config.yaml
d_model: 320
n_experts: 16
experts_per_token: 2
d_expert: 224
routed_scale: 1.5
lr_router: 0.000488
vocab_size: 8192
norm: "layernorm"
norm_eps: 1e-05
tie_embeddings: false
train_tokens: 283500000
steps: 7900
Below are experts of layer 5 (counted from 0) of a mixture-of-experts language model. Rows are named router (the router's row for the expert) and show model dimensions 0-31. Each number is 50 + 15 x the weight over its row's rms, rounded and kept within 0 to 99.
After each expert's rows: "gets" lists some tokens that make up at least twice as much of what it gets as of all text. This comes from a sample of Wikipedia text that the model never trained on. Tokens count by the router's weight.

# expert 10
router:65 51 61 47 50 61 70 31 67 45 74 52 52 64 47 44 44 60 64 73 54 24 63 46 64 56 28 39 34 36 61 49
gets: ".", " to", " the", " of the", " of", " The"

# expert 3
router:33 65 84 40 47 29 13 46 35 56 53 49 67 33 72 47 34 70 34 54 64 49 26 45 60 38 42 54 33 51 76 53
gets: ".", "or", " T", " R", " s", " had"

# expert 14
router:22 63 79 47 55 35 33 40 54 54 58 48 62 30 51 48 60 58 47 65 80 45 21 51 78 70 45 60 32 50 77 62
gets: "s", "es", ")", "an", "en", "as"

# expert 8
router:34 68 71 68 39 39 26 60 54 53 53 57 54 33 69 47 63 56 29 36 79 56 55 47 59 44 48 59 35 40 63 46
gets: " ", " | ", ", ", " in ", "; ", ": "

# expert 13
router:36 70 57 59 46 42 22 46 54 45 63 46 55 41 50 50 29 53 50 57 84 64 41 41 61 59 66 45 26 35 69 51
gets: "2", "4", "5", "3", "6", "7"

# expert 4
router:44 60 58 56 40 27 21 59 74 44 52 44 46 28 74 38 58 58 28 56 78 60 35 58 61 44 57 47 24 42 48 47
gets: "ed", "in", "er", "ing", "u", " D"

# expert 1
router:43 53 54 76 47 34 32 36 24 52 24 45 60 26 39 37 37 39 61 54 45 54 40 68 62 86 75 70 50 71 61 30
gets: "\n", "\n\n", "| ", " (", "==", "\""

# expert 6
router:30 61 67 55 47 53 29 56 74 51 57 50 54 33 74 32 46 62 29 41 84 53 20 56 76 39 45 45 42 47 86 57
gets: "1", "2", "0", "3", "4", "6"

# expert 0
router:16 56 34 43 43 52 31 52 38 58 41 48 65 30 80 40 68 67 32 56 65 37 54 58 58 58 40 82 35 50 46 55
gets: " | ", ",", " |", "-", " and", "–"

# expert 11
router:33 59 67 51 45 51 21 46 39 56 56 44 54 45 75 60 55 60 36 46 79 44 22 60 67 51 58 56 34 41 70 63
gets: " |", "ing", " a", ")", "s", "i"